{"experts_per_token": 4, "d_expert": 96, "d_shared_expert": 0, "moe_layers": [1, 2, 3, 4, 5, 6, 7, 8], "normalize_top_k": true, "routed_scale": 2.5, "balance_bias": true, "init_std_router": 0.00762, "lr_router": 0.00116, "vocab_size": 3069, "tie_embeddings": true, "seq_len": 256, "train_tokens": 552400000}
Below are experts of layer 2 (counted from 0) of a mixture-of-experts language model. Rows are named router (the router's row for the expert), gate (a neuron's input weights, with its number), up (a neuron's input weights, with its number), down (a neuron's output weights, with its number) and show model dimensions 0-191. Each number is 500 + 40 x the weight over its row's rms, rounded and kept within 0 to 999. Numbers have three digits each.
After each expert's rows: "comes before" lists some tokens at least twice as common just after its tokens as in all text. This comes from a sample of Wikipedia text that the model never trained on. Tokens count by the router's weight.

# expert 47
router:478534525516505544479549433410464493532490538542520457443486494502499556587416563531393487495511528547444547557488476453458465449480486518533542405458499444457469489541575464524490426523439524516524438514476502478462551509470462530501523450522509504480561522518488509515468464507529499469542528523527530543548560498582520486501478491513546467542563460560544539424453542514549468493471500479516434493511528479485479556526492470543566554520500504428505455488559411460505515589541450477515495473450491516496575415540523501512460509429539567479494555508465483455581493515527471525
gate0:487492530384578486483471511534514510438519443488512507503477486516492442511538446463519548513492577494518423451571462487455543488541498476502462519508555463487544461537492494536548468494442553511425504428534511490530552499574550546521554498494487446569503495483521493593477485417498464529401517516477456431434485486435509460521554590441487447519506493469543450538500505539462525524513458435472563515490462512580488504465532440443432524537503563484513527504459523516517549532429497516557561484505477489539486485414451495567492476502467488471577448551500488491527478555476546545
up0:458559537492528468493408445514497450504496474534512484472452547492388465501530407504494432493527517471470499480508532577472514541550480450503514468389479498494512520507500525493516558521476518532467502513549454506498546519540450479486491442520501457532505471498546484545466477424471545463482503557550459455496527414460566553483515483485539567468490496531539486471509510519453507561465462455504541516488466475616510548528567475515523531565499456474474404548435478535538533463455514553495451526488456568518517487525445498505431483548448524490539521534523514489520531592377585525
down0:477449501492486526516537504485487487424534591497534504465514496541491506448477440487488485521504492477486492547539480514489448516503444540528532425431527442502468482524441544495446454517455513567456540432465434460455502474493440509553483438545564504516520521687488542501495500543416551522466541523531542488578562477463546477498456472538480507500497528547497536501556568466477499565538492454488511492546523537508487534529508485489492503464532525537527495421540568508536553419501497443561508536489522488446495514489411480480525545536508476448517422522533506450610530561483546505
gate1:464446512470600485422487534513508537462518549473502513436518506561477467510531455542563474484546550535511502476429489624552546495537562489427534493519530511533475553504480473504547541496471478555487496524542533475509493519503543521503500488501521447481536496485446458623475511462472463499522511504481521396497473531473516500521527511492506483490405503466541506563512477513558468576536549412501543537433532523484560478596492510445500453539441462464473491512465544597472445533460522488403520535484528531496490482491479386523505553588464481461530510484537537511562527498496513471
up1:547517572478564426538451496580477532461541495489526428429478462507486529529544393512478453501493402492493517414482444486523534495550465464459482492475425416409515474558481453471474464489492542492527492525559521480476473525447529501499512505502472442506470553487563445490487433477501460492534517532481468485500501457495504504452493459446536454406407501478553466517506495567580484529537482479465541486514480537533517483565458460495575511508436459504477508503504459545492575472459522516545577506479438432490490490493436498470545553575429492484519465527503552548443452526497517549
down1:516502563463496498530460481453497510491480440551564459502504498470517558513466476532499507509544443591490496508528507492503444608442503501508505453560526485505496588523462451553518489484501417491542496476515501498444450539462400476495469491481538430452476512558526490495437618473519565596468434457477453534464552519452433484514460458477551493445426466507479443548492446499472523453534494467528485535477505500565459506467559453500536540461448531526452513494523469551450518481488556457449508401516489486508528534499511407470509520533443448541418449495474477539507462453482459487
gate2:533527438447398560502471477508589447531469505454477542506467481474458443471506437420529511586501534474538479512515560558499504471532514576577425537539510458543489517473471532532495495521506488472504607564505508531496478475508435450462453561482443457560479417482501438476526492501499505551490439443459486495387476494447536549470493504523479459442495514494504570513498476461504495474457508576505493527528486527564548421567569504460503518541543425475561488493476529500515466468532478512457452484551511499491457517480546525506519398523426502555510518535524514480498457499490557556
up2:539446503529547550486463469512498407579512510432462484521504494510416445472557528441495416478466538481506503458538580480510548535526475482464526469483543530552560526471522580473478532511503443521461584482479480528464504471436485494516518529484520533523461493501485505469488531551501417487422498571513499513502436418473517529510531433563476555487597409522492551496545482467520497478413499509470480451465564506448508531480519540456610507504503507535548526593481493529531459442490482476432488439527514593495540461474511539463484467524462526548506499533523527539486429429518513525
down2:537516492466472504530474530488455480483495597447463438483435470528505475477475467403500522473531584518460447618535516439456477509483486489482476474436503543573566515499475458428444499468520568584471606487501503509401536454517442482513526452480469567461515548591441557469492500475535481487485598503479564498506483500482514532533551466499508522469433516536549526540545503501520504558529477410477570481505444482493469550468495500426504502489510509451512554530521547458485506487479499450519464465457483548456518440496549524436428515455513508430553499525500508494483510535549476518
comes before: "\n", "|", "-", " ", "==", " 0"

# expert 32
router:519504461483460531473517510488535470478549492441459527509486516502547506525507504487450467453419560574539540547416488527477514539526462513499497488505501558503504426545532464529501490492542444549544472558553477499453523518543583507525574442523463551542528464522498521530525453507554522523515486495544459528485490477571467441532541511571554434479523472582470562532457570488530458434510507583459480491521477427517528502503531557477485524514534499517531546514493420526542525392533498510451542546420551513519546449513446514488518458521508544468489428568456469412563468545554479596
gate0:523465535483488464523466545510490517447565399554550496451446461513492476455554506519509453511506435450523498537494473587486438498416560518528477535472536452541550447556524501426559491475561452516507460553507561510497525489521497452471456477489476494574518461483524508499579475474492563486517488507480472516430508487525488452489471488455500455503538534509457508497412540552548612536518493434538434506521495461444580478556415510517493507510512501554435414501481485474548472492442542590461504551469465490523532466405443537525493464485458481475483515468494468538448484524423474557
up0:525432523533480450507434480477498520509479483525543468527501450510438451507534497576534486555496453496451562522594494497533415464454527477410511448479487530535490504506532438416527521506572512610511460493452504453522516524563508525507541470494468496536516532488443546549526504494467563488442517488519498512520510526523509544506546558430557482542504425486490534494397517524454500540509454456559538490519550456456545555568442538453486515488478478467438476504448495513508473485534535485472456465514442480478578499450381574454560530486448454517526484500502504558457572485535459559
down0:524471581516560468523461513475490530502504531466438491563496515424507402483544618455522508514508545511498472568520477440488459523415502456505506558441512536493525525523434440521446538513554449546444550486491505478529568538489499483505536485477504485497579500452440497446536504522508542537486541478508446473483542525547549478473501542528506481554509458510487496490500513449460423507519506527541496444525435492479476527501471528419461409436457483552546548526453487523472572438468521433526463487516499380450558505424441532456511476564515438512482529472467494497442541510542426481
gate1:492532492501585525442474456502468503493505520548476558505462531506510500480452477499517487525531488520503488472425541531503491568533496515461510569440456537532432530594535556521503510485584539564490546504614546503512469417455453450543526488488446391474493507502535476507504541454461498469519585557538529515472445514546405553475546463503523500533470550484536486508475487564500450545502494443456474535487471483453557536494475502433526387522534520523443477505479579514520515529489517480518526512477516526524521479480512476414466569525545480584455512422448514514513435494467432435
up1:487478433519493475492519483509562497471511523579507511472489553557486500587455459501532575448510454492466494493438538447499368484494507464423489495388487500456486520579496542509477476529480551536517529512505562491459481525556524540569500460491530431519525527516554445483438553430410523524499545514471519524490474439512431532455576515551462496500455578491621530549457569526539507531483553454540469536520554504455513482506477480482476493539551437500456468463513507530475529529487501476544496482535498570545517501467497546543482474517477535564466428482450497515505492566502436441
down1:463498540519480534499495503470462505474475472495437502505466554476483475505534449516455473552532500495414462531507433529452492458481492506435506499471493439483487449564526482459525442518527561557502485452528478491550510474541477498601548449513538522478519486469582509430473490483483451500509530532504509566559526446462444512443482458520515492540418555549361518483523538504565473478563553473519531558473430584486468497463518520437464553606532549534464504465514550442501547497530514536471472487543563499427473495471481492461493508460527515556504457501537575466462572547500520398
gate2:529538516525464543509599517540541566492517438534508464491541518444433541461466534440467533525479535518477498490478465526462548493507539592524520525464477476466481480583489474497455505499477435471499615493563536514483521456480550521464467490500511443501481492467488440486529532479491461445477567442426491560433532542527446522517519488413511470422523529467516487406496452544531499491505512567388406493502499493524539522515508493500612500516482424535430548542553517459513581506515476482489502559500491450499498487604520534509486475511530515524480573450508433538475462482515479523
up2:447531454524516512418534481417534441521413515514557538481421414472532495486525520516499420494573534463553520521498551446462457576526516447530527477548434418521538519473499521484526497500523499417572489493484555490524506484470431524557430573470532448525484521545480528442464543493462502431493442485505578451505480571464517475490496477542420518515584513499575421505496535501433475505479478555551504446495501520518479478478498449512448516509498474483535520505502508470438446590448547571509449499505535524488426454440503491487530439483488478521484534501504549544558473534508469476
down2:447534518540521524486506419502601482532443504517534489544460484519531480486474496486498539524570494512552516453462508475511555532501404494512525478521541489470509523541467500576431435449604501471462497509554531517484529483457493520481501470449538477586532521623441471504451515476408563484431471498497548471519565550532517488558501522483476606451526473488542449426506486446505478466489484489534443495487474556556503501485547458500476426438492507539561559481507513446491492521409518543505480530493469514484427479475495553528425484588495478522499518526481545449513531474526405482
comes before: " ", "\n", " 0", " 1", " 2", " 3"

# expert 23
router:470564491482533526505447478457456427508561488549453534520545495472474518498554580488474461412445537504530496484543481508564517584492473440549533479475535576508470461506504401540517475505463439524490465481490516484531528545509507523477556547516455473510535517499422569483516478523576488567518525462545445552539390500504504498461480437499527559527576478517553540496500551457488487433520451408518513517522457464533528514488484540481573426497539473526429525472583555451473475460562517479466454480520531435550503467470513543510485515532500464465622505505465512482554500485520440508
gate0:496523485561531566525462535511577514415484456525436484467498525594441478438601522477468472462466577464478444503502446569473545592471484541548473456506519487480435483482520449461497463450456461539445516450519534444498400492493546519558492452472503434533500405498486523423434457482535526469508505517508587448464473559538466522464622476499520427498473476453515554511464512518488519584469477447503535519515545526485524433504485564473508503488487515505519480537530456539501473520507517515514535534501464518541505495493459489551534466501432526427531552514527468471506484524492501422
up0:576425532487445508502503480531506480489541533494577491506497496437563501509534504545531532514476550495570494539426598562487577563471508403483498579454482454468471470514442538519505440588471548516488523477522443484506483527526468496487447548571476486522529470484466513494476482474527498410513502572500472521592495483523490544431424491485502487520499521448546482548455484511516465540452507482560522500558499540565507423545504557513523489516452585460460557471544545493479522582556541452538516475581501465473488565519457511466526543574425544502473527544514484486455486457515505457
down0:449459492491424509494521451461455557571428524547496487518504444479437479514514469479466478500511522522458475531528493570494491572437489529439520487546513528472533510598436471544453519566515504533454571509462478505573482502568502449487377513525464525499499518464460493429465395552553476522449492421465503499539507494535526522479555496421433494547557499466498534436413490607486473475469490494524483479465563494517574482626508513523489528507506483587540479486460493466526471490469496517536545502466519512500502499487448515515466543519461544569510496527510540530481541550540556495
gate1:536525475489487474491471572527515469503414572426469487540467535556491540530578431443591507505458453484494516475535523468524453511539518487448507483494517504489536554510532464470473523476505502543458428557520573532471408487421481517509454546549520517513498486505492486568463516502460556502585504506493517507509482432481545522563508513417483507487456497506477504437498505540534501550505488515522560462479490560483460530541495505503560473542532521487540363513479521510525532539461508506483480579498473497545577463517555493481585501548569505498516539443555474451416458448370520546
up1:436570475475516510465592504513451521521519495475560558502414470533519458488466455511562555453519465508510496478480545467444479497427491466493504464550485521574524522523558450477497516548459559472544502495494462490524497552400473498484490552510453484511478416517532489411446436505470499509519428515475414475499437452502512528481552523548543520550547513527502527443565537480506537543573552470494604543458500505468500462542511500468491477489484515454524486502436509430523479380537528512446475452498584535511487504520438491518407454528456489490539524607510551506482524463489497491
down1:451506466537465514453418533468550507579586518449453494491510518537523493466535494520458513518489500373530437520549502472501564493534501508405507543497498529527500528525562530472528424538466524444548552541536522484516444529512490484449476503468472534560568506434449565548579516570549516461506509504463498450499470503495492535555503501544515459474569528447488484497520517553559561557480511490517536412529518509550467534501527482504385484575525475517450495470474555571546425532571438527510423537472483503472484484474529512529509513488550421568530522555503553509509471478515462501
gate2:460519544522464539495532513548482537470526499525472450501429487544564504471491464427573579509576603526544428506498483503476452433510465495510496475509488496492578501492444476514433500497469507518501530486527504462484528483606509552577471505523527538565501389437488531504468510482492508443529543554510418484567481520557496517547535484455539464539463497490507483512444474500527462556470462459473557543540470513497583402469489464485487514494483493502527526478403466525460530597565511447497470482502495535475485527457456488572504462510453487551512545487444422480529495578500591503
up2:524494526559424473487480562485535516472509494493524525548472495556560462485467503495484525545460490536509420521434559558524500467503542558477539529520440532504445491505559492509506519481408496499538552469441471546448488513487506477416473502412479560565502488510501534553513510521480434466524513500491461514505538521549496472507484476561493559441536470527448554395487552482486539467570448446527522478554521470444535501478506510464440490534583435525472435523522517430559512548469450509443430578403517543558479440501484515509527420477508604495516553427535515515506520538494472515
down2:468422513457477490570514487477535532499511468570499522433443504531474517457553434437499522501455457478515543464523543591530464497451568551538549509473479524470544580550534579464504497480454483528486444481435424519464438392461472513484439591546518563513462536486547531467510542452473503511489459457483476482461513535456432456517469566510497555425513460479561525479485518493534469507530516501489532457518521404437443509420504486550483511483500476430470558519520474476562443478490441537487498484496462474509545448571527485462512523501540487416509507475467498484483567555562470482
comes before: "\n", " ", " 0", " 1", " —", " 2"

# expert 24
router:472474483536517554505512507432497486552497447514512534494576415509450542470539473458563502566532498465580529531606515473434582553501549515517494473449519567536497501538502461575505468586533531522518543420598472429525459506446495454523549530466488483559442451518544493549518541529494513538499505416476481540553492541473514477566455528525532518546441480466537535512523458581549479566502476513522525480476459482442438514465502526504508517438501513508503516519497569473529495524495438503473513496530519543529456509514469523390508480538536559520534567526524594522534546562482546500
gate0:467454581515469443541511544535441400582458478467432462501501530498479511512461554473461492432500521485536514543531447573509514452427530534483506519483499474475459549517546547504471496461482504516494513525547522528464486509502501547532440465492541511527537501477495526507562507528491522504476549545451554498534499468476527480537517563469474513446468520457542582540426459518439498538486541519536451512506430473402524572558438410531451519520504531540504493469515539516482483494494492455490541549448509585472543466578539418533462582510496510443442560507489457408431546572482498560
up0:547507469454581513522482452561500546521491538511440453429532535489386477542478552419489500523449603547443509451485445516479500448508504474454485442456456514488491478490487551426486496488491439503451517425509494459480527430497519472569537517482406495516512494451510483502481556479421456506450517468539526478507436474520530558512595425492479425462533427518480475506518506468562499484467542430506418517531513536470432558471533508513514496468576489500486500501534541547477481471468523531454561537478530460510498592497446447490473438481461469481448523462476524471477457534478462565
down0:515532524511484494488442496505499495474484530516428516458472563487538547518505576483507491483482504530496580508451413588469501542522531522439545605439482521568512578438427430520559468501491498455533471483507471450505536512489486534490529524422521503510498450515485522498462531518421458474512521459511521457541409501477427459515488518507507496508478487518478381442497529565588552547533448488428510465526540577433455515487456507489550480485502488466416496523495530548479555498568472474416538460473472443476479532530439543503539467503455557407492516555441499460516493522506492479
gate1:523484516429512490511516525533541481560500463518516496439497414491571479460440518500494503485483397441467503506517416563493544452455486459504509551525505466469504461514459511577444533505467473506511547486473447468468468517582464523469465535485452464493458470498568508519426548517504597558562588473521550589481537499525473508480493453477500477529494548437537504499511455522580558522520500545514493524487466549487551427476440500486521567483459490514394505460546526464481601412449516537508509544536526470497492477453500462510454541514558525507414522542508470602503487484478545507
up1:500458492484485496524511461480469514506506515489493503579545550566424558459455487489545498479494556525520470371496576501475523572578483498469428530526542489548544476493437538514518500451514488597517473484569486488496503510458549471506453608469457542468569444488463473446517543588412457471460581470550478485515535474432550479537466512463473516506501495510458433484531520485503553509482518472487580440503511540514431540502555504546529491419575520525502487508466540475476486515524455475394479533476507502490468453509516485451480493495447492497453455498570539489549495429573503507
down1:480463512492484494493453522510496480479485531524476503416507542516475466552567539470545420473520523520475471469443489412537512487475460491522536424442466469535567547532468495480486465486577523484541567452417504562507513497466491487490562516508483536492477480463450505468532520501516485544435537441465535491507561535466514562489442470490458607408505486570578513509566381442510468487548518493553476535554450510446500539495542486563512479565404481487486541500511440420500454501531525508492549483480501441571473480522434523503526536483459525482527452497505444473442482569501428454
gate2:458514518456402549571438507460474531526496476572487461493444500455421465518461490411493535546505530568497483473500551552507495446479513482504443501479496513553505533549442531411486502446502454561442455518480472491529564536547436476526502548531518478437577468478430515551523464500482512411520526511466501460473504490500417518522525474503570529598542487600470468539482506495398468465543446458465488544567539554498500549505499522504493485510538557471400443531488495511545497466513478476461514495392530586478509492533550514489500487463524493518563533515509485490527528541518499534
up2:451501468511497455516424407480452491584469505455426565531451449470454471493482508488482498515469432570500418552551550445567517515462543483470501456441515501541482575476428503502549446510532478518493506583495480473504485520491524434484523505503532538497561480443499471470551463553513528513467471577480552493507518526477487519513554454528534503500453598509476514459516470475466468499546402522464483525548549492519460562475547500535498516413514532517530451511484557512524452481470420559486539539500497533560541574591591521485482427487503497549478541517524479517529520499399457519
down2:507487497420430430525473504472426463547520471469441540522478576523511443519431499500510455612472448514485467482483522520519501468507533603503437498508502441505528471507464543479472425499526500449512468583511434544516492462494506436472471540507505413486477386486549552505494537473516521465540499456474549514436466479541488565505548527529463593520499485575454504493480503571511441471495531536486523467486583505493482513532565473470451496589440486611420506523499529562479434482532524493500505561547426495533539479511527454493508493514504507540523531492495490459577536517517525489
comes before: " the", " of", ":", "==", " a", " his"

# expert 7
router:484585498553485510473477504486536546451551577552535463488426492540531524452473507470479497476525497528455543509506484454459472414475486452542533464459555439503490511507531457571477502548503487506547513522493488489469579507472480493475605408526546528442508556546498491574443473584459502504532472454500541498517478422481424516498549501386544514566519507511579574537494459485468511421490484495478468467556489563509547496435448462566512516483498503517527484559481520561516506499513597510505510562547543602479491441528557519527522501525563495557502458445518532551514487530498490498
gate0:501479501457531535435459425550455492510424515513573484443524473514424517513476522517520413472506434497492495522539498549516484515456504555399472455576480472531513516521544505442516461532565499528429436577540451520500427427473557462454432514525471529471487484449518511521477499490523401531487502524486490405527510516487518477494510470549482494479520526555405535482520463506507490533484509472493458476526515577462528538540578528550582526522542494498535504471496515571384449503449480472514496509461449517509475509536427433414523458512494497540531522525453456519418472529446516476
up0:489510458441529486481491547610501544498545520442533499482401507569490471552503405452561478381536500554460544503528511412484401522551485474476505482469513472479507452554506446453543522497461481555489498524508504547508532488511503571471452458529492528473520538502507487542503505445549492514531509487482517489525511513443517530529557469558643520517502470500503512479445457501520499447482509471470482433514463463495450500543508489528511484505540506500539588501537547532521577553516479482487525493439504458484477492513424611486578524586506462444473479453447485496491494407464546524
down0:513454457498466470528521509449443519494592489499537446487477537486471513489514494511487501472432524414456525494476534445485507520483514504450534530543478515447559555492464537531518505481521534544460503536484445593545480469462506484513530482490502475463446527565448436507532462574560505553469491589517561464485487438500449551504631499501564561491508511523485464527575542405519539487520525531469522436557447508489478456509448515548472467522487466427426475557466416531460461512436483488489452549558443454566552488525443473474536522550574414524545513536449493498478508521500488512
gate1:581512457545571482456473588531540476515548508554478447463523540502458525558564537603531486501495513532472512480500521506425508513567533530490513407470458434452451539513531507577454511494462538449496528481449519477492543503433452451519538483485424465524460480528526414477502489459567504522534530495506526527520434494542500500450518556486484479453510476457460534478532491499424511522508535546515531485527539561544529507550546485431557509449481459498460533468457486526554504496493591504492495511504461442417463450552464450469431572554539497465532558552423440501456496463489551558
up1:541514445486548518548399472555475535498551460581492491541474528517532500487460524597493513515532477479389557509539542540453510485507540464491505484546520515518402540498543509465502536502484531527538489546504428463482559547459474519518537443490541485486484507479499464490502460543567569557490508536581442465541453456556516487501572540459463445460538486415506537475527482503468536467583599516486478488510534594499503530484462473502553516499448553489464478568458503542470471514467537456483503518511429443481453440519513492467391554531548476447501481513530467466558460495570522520
down1:478549491438485501435525405512532502532546579512519469453546504507514452409478487518487516446511474528462454526491510431527462506464444517581486435556501570504449476474507498492518510449479602501460505485538553494517448497509479502470502520489509514522509522405461517473462585537507473493478459539491487536501445516422510545507563543520515515491467471472480471578490488484567577480562493520503491525471474491498536478415483438442550606453496451547531448594530479504504492436446510445467443561501500432546555420440480483555525481560522488532491473438473550460559494522508497470
gate2:523524532506431492528466448517487482536606536558451519520504534535423464483516415519517526519496479495509446463572511468547546502494491438526504475460405548512520502570507542504504469499524541496507555474542478511468504481510507546521479539503367474532553490516449436498513529494518572448550455452566537520454502422523485513543467506503521550491562482444414570474511457525429460494486513472483493524487478453594545503496468524457458415497523504501393462568570507496523542555532529570455471523529525513478484528525555508467459516493522484437491531454473469488444436489568486566
up2:514506468512468582462543463536472487440526523502528479556518582539450446484521435456514579475512563506526494540497506472586576544518470542512463456477457534534435516572498473488524467488497548501504522520517391526468476500454496497469502427491530442511592454490413518553521471489504546489469484516528483563509486444473504510530477485521494553538578408478460546561488441531495499519447522425467562464616526472494502501468515504502467452592566565504472488487564489532506583514513494508494471515492545529488493539460481461554520589496463480467496464491510511431519589449501484458
down2:483533451523496536495493524572534518456493462423437525488483479435471521535577436536534499501492472466532471586461522537503512524520470458485526498548470568480451351519477539512562561470511530477476561598525539468469522492473453448507508454505477577517542484347521546421567497521547487448548520503493441482480493466528515495510572467488485505582493427464528531524533497481518489496410472488450501497499478522484495503477501470484423500509522483488520520530483548496506521406546472476488504551488479443495466452479510504512509550472466580426456543468529561487537520444476444487
comes before: "-", "|", "\n", "==", "The", "==="

# expert 3
router:485466412518494507506527522467463559591509493513555435481559501460512556417462511441546583482519564570459475515570574552550478514551499458497490551457535452529533516528489523497422496536497519503544533544589447517512519508496515547474518476457503438539515478459520445470444533489474462531442502454524460500481496473512579513489493493490461539478492483471475490474432500547557564491468446510478517477490573505465411508500568480481512422543459454460518556463537471518433430563413469477464504536541521483447484551551452522579512467516448560490518534440503553473437508530509543522
gate0:451500533457550530489497488549547556525521428523526543460513508531480479477455504494568502538459502414488478500475556514557448452482610492470497511516515461521493526449492530566512499491434510552539474517501536522537500507467468465468492493490517515534534554446421527514534496508538533560504566437505495567531553490488499535549526513489472486533450456579510496471502546442493624504490457491511431574521466531449510525489542507520499543493491544531519394424519561525524484500450515488502535519511593536494625516491553463416508449473471504557475492452511580475545539540420427527
up0:482476444518485509459478456540521564542498483526442421556572550483496570473478469543525484555500460477540556529537541447469414469562488482454494494588504530519564558464531528519573507496469495449523479499496460561450468523493417580577534525460414487446475454530523520536564478466544526531503450526433479467545515538459487484535465493579485558540436573487501563543487508522491468501441525503525498488455409494474457516405521446542558524437490467477513477534495469500499606549473465448546488464542523510429505471487487495520479487509491532463484436516554512498467543529474507545
down0:460510477462487527509582519432442515404442497450530468540533562453542525507558428483463547480502416495495517503528578429515542549509572536497483457462431503498518514544495582501563424436529514558513498592467440475548502468513428535486468519509446441500512529544546520467476434508490529489522487544464479450532538519477501504517505481490463490441511540483527463475511515509475468427415486517547517496484535463545459497509513598552532479489484535529469461483480535450510511554451460503556510537568553534475481499553482596467501511513521612511559521536542569472535488444480541480
gate1:479563544565486508411486489522508486581438455522430501463462508489509458473499487475486515529508546491532508524503480539546501501558499488545569530520564460478463559490567501538500524448512523524505489531503487434514522463521515454482496556427475477439490500503473572558518444443510535477452522587561536481438488515458456499458449442515509496498491458404552529432441510531465524462494514573485447580556513477414478535568576527515494393490539509448410523479489506521475482454529536530525485475486558546483540468541558497508410506477551513474484491523489554568584490460455482453
up1:484457519568465419491526476408491477493529529469534543506505558552502471475465521494575467466504524541522512464465491456578495498488599536431525504480410555512537467511494545481487473464484519476484430530598587520506506505548562539436506493491495493533504470480506488461514469542505491443505477588504469537559475559452464508516514611463465460540467505452483496500480513493494463449509523431476466476547447462485534525521510497532444529591444477516480493512467447549431501550546524464522494581536483547542501533519435513516521509491510549460429499463565481545583554417559550549
down1:500529529515555482523457553455494521481491529571490494527540480447518537508452559517432498622546544472521532538420514507492503476464531476481535487474528558501448507486516496445549550499532526572448499496507532440496506521478518556521464477387506538385543573439523500548464460446470529445530478512466514496522495428568510454515509484591503413506467419470553412485543479420529515507554409519519596547500545537479490527520589485518488498498472545561469459444537492465480548533477549469511509458515529475502524526491498453465475513473513468487484501546515516436442472531524523532
gate2:554514529504485438495482455474539541522505523496472475475518552544486560545421465487477461436460465527544467574588524510545509476469488497482458526453505526501593535520525576444532457501487526424522480527518474520532511459520430475464459465467546474477481427513481523541449559502402479531545574432545484551522492487448489497525559578507488456511548436488434481491503541469513578454510452491506461615539459475489573417481486508551571455473545537490426489488544489495466535524525513516543491450481564537549522521528521484506462490520520489547396537483497489586498543485538484532
up2:496531517446491499522496516561493487512537506472507380428516454538520531490490500519521494537485536457477568480459467550591452551522533463472531546511539461575479484417510462507556496502440517488498510533484466518500516462516469465561459474501475424523462452448566460533529544447465472507416471406533537514531491501573487516436558524460613526449501575538488479469551435547485497555546534517447486465424564489449482456506435489553513448525484518535503536498495504523504514578474504431471507449487522536518520516517488541455528444538475489477438585501431541512581494536440482492
down2:463515461501550460488524593544564470549460427498506506520529478512524515483539522527486431525445418547516527484507494476540480526484558525499530559599500513548405459482584465486510484443492504488600539462506504472512538547476518517486511487481476400456447543479509528519521500474438497517511510505495493496514559484486448498434531452472519519435471450493516446529517471536439563514462524513460517379478485459534477470475389506526522543538505469506451460597425531459564512522478546507473511461454510492571492488544494516473525458470539415542494513518453433549579520540474541453
comes before: " |", "ed", " of", "s", "ing", "er"

# expert 9
router:522530532523468578484540539559469498506489450428458515518475487514537512513481496503446496442531495534464484523486473573546513511409481495465529436522497412533503556511493511488584530489453450557511514531518428521542500469410518526563567468524526469535445592459481477466503499488529423479532514471522478504460608455454505455581513551562484502546487558513451494527517450478451448593481466482556540507522433510442474476477430535477575509462578531451513512516478503505469476456503535446504580554469458463532589503554544534518417474463541524504513472511436507523505522506519458510
gate0:521446473541493515601448535513550555434508476500523475557515553550389552507454482523487452511446496552459506490438492563457521535496526562463549554486492512526447457483531490444504513466543474599567519474485549489523533460469508545553540488492429544526410517506466525578518535496567515453516509521445480544511449519517499507492496525489535518505458457548447557528479520528504437493519487529466575537517505451510504476544551529474585479503483546492448525516439542485485528598555504493569515453482501426448533574499513455508542432542533527571492503491467440535468549519561496430
up0:497578553550596428540559559502445574517444452481453494455544509483529482526464560479514498420448533435543444583540481516424440465495485442510551454485497507481535483487475525511486482441496503448498507529477597484525487544544517527456434469488574496453504501490467430473529488539475493531546454427525531593526457484562478469456456504493482527495526525493533474558506506545502543445572521453482483466513518521467503437516476532532503489471473422610512528439477491469536486457494512493502517501472458501496504492564533561454408509486494542502514431476459521526501501439566568557
down0:465537480461548531475531485512517500475496474451492538465535543476522501489547487503456498493503451536552472517503497518567447532507499469529489480534488493534531468506540480532407477522382490500452464433538510550598471495448471438507529436519460438499493441599521455489519502521452538513552481519492570498474528510439446492450548515487486518467462521467480504474443466388571463453519569476555570481509470506468584458437470457509498464559524482541399464473446548597526512455495453550532502426488465483548511429481517528446551434539460476508477464494411518509490514530497488547
gate1:503593571556510481460442481448534466527456407464521499465490446549506524477475498529570499442478480471530520527479539491552455495434543488484555498436478529544506513512480501522490477372500494524446442495503539524554540505530522437467543556486419522520509500450462464562594584544463435497522481471457498513483510479420471505478459519444468452537467501516443495492561472506459444543447463484502469550492526518472558587520506456545463485503465457513446563503471475502533514490504473482569524473489545531508491472507501476527437416537526465556397514447463430469551441540460521511
up1:505493462485553439501499612494519490441501515526421512483572507550462505542537424526461482518489607461526501489440482443500503555531511485541539508581483491487541513586490551510512486482460538477499544513521508521523488504472542538487422510509486472435512482487510548494482563457507496458476500555556496421515466535480531406494498518484510504482429522500585414494537535452499516503539517473488475553450448464593470529468472483506516534470479521484543513516523554502407460515395625484461469549546475483514437488585532446483489515452482462474509481576452552523469449454518527481
down1:502508513442492485483505538464338464481517515487484576580564462427416495494481550522506536463519537521477478483525507497484564517480470529471488530500537451511458507438582562488457461496531441464489451461496474481542484481457485555486506513523538446512583503558536530566419529485519439532502501503495511455502518511478443505498585523552445516467474506513524556460510499527492569454507511406514493554476526527540486482519549488499529459473515586462440516603468556505534500467490484417518510517464519423455510439477533506484482515479511566463523496447506483531401543452464422461
gate2:516480469608527551474505518438488460425589515501517442484472484458541460516512444551535490469483573432558434676452530511468515523494591539530484516496492501535545479525502545497492516477449496521479494448469554491492441507476493507520462500505459501483476460532526514454560506464399448458531473455521535540525482570453479504496468480462558410505475436570484545435473531531549532480467480572482503444476486566537519567464457451498484437437534508502524442479484543528572564482484501525466516489503475499537448508530523560559545500503485469500519500449508513501451458507513508556
up2:439444520434402481487464498528460546541507517430476494481442466477429476515527470501473526494522459442458561524569503524479460553570514476514433550476454521501562548463438502531485499492455506543505515515461603469524527461544492536459514522472527487454479538495394524522507512465480546562524476480428496492491513428573526448483609483400514533493578477496485489518497425494473419490518477513496521486587560523519523437545465537432425548481438496527456487506558532484522555487578504514480489459477512512522513497490468511505559571545461485513560519493442515514514531561503561484
down2:491471549500482503480451481458474467503463563444499529542501527498467481492580518494486474532457471517478551554476474535655540513398560435453455514493500505465497613500480493535515465562532496477439466469512461460525474478517507499475523554560549486519484538591495537492525492517442539568505459482500485522494517521527433448542450512482564473507517536497497470481556496512435537505498544492589467490443514450526479477419507524493525542460496478531509460583491519490509510454445467522526582432519459445523499427495549514498515485499412436562469523546527538480443421449544462431
comes before: "|", "-", "==", "===", "s", "2"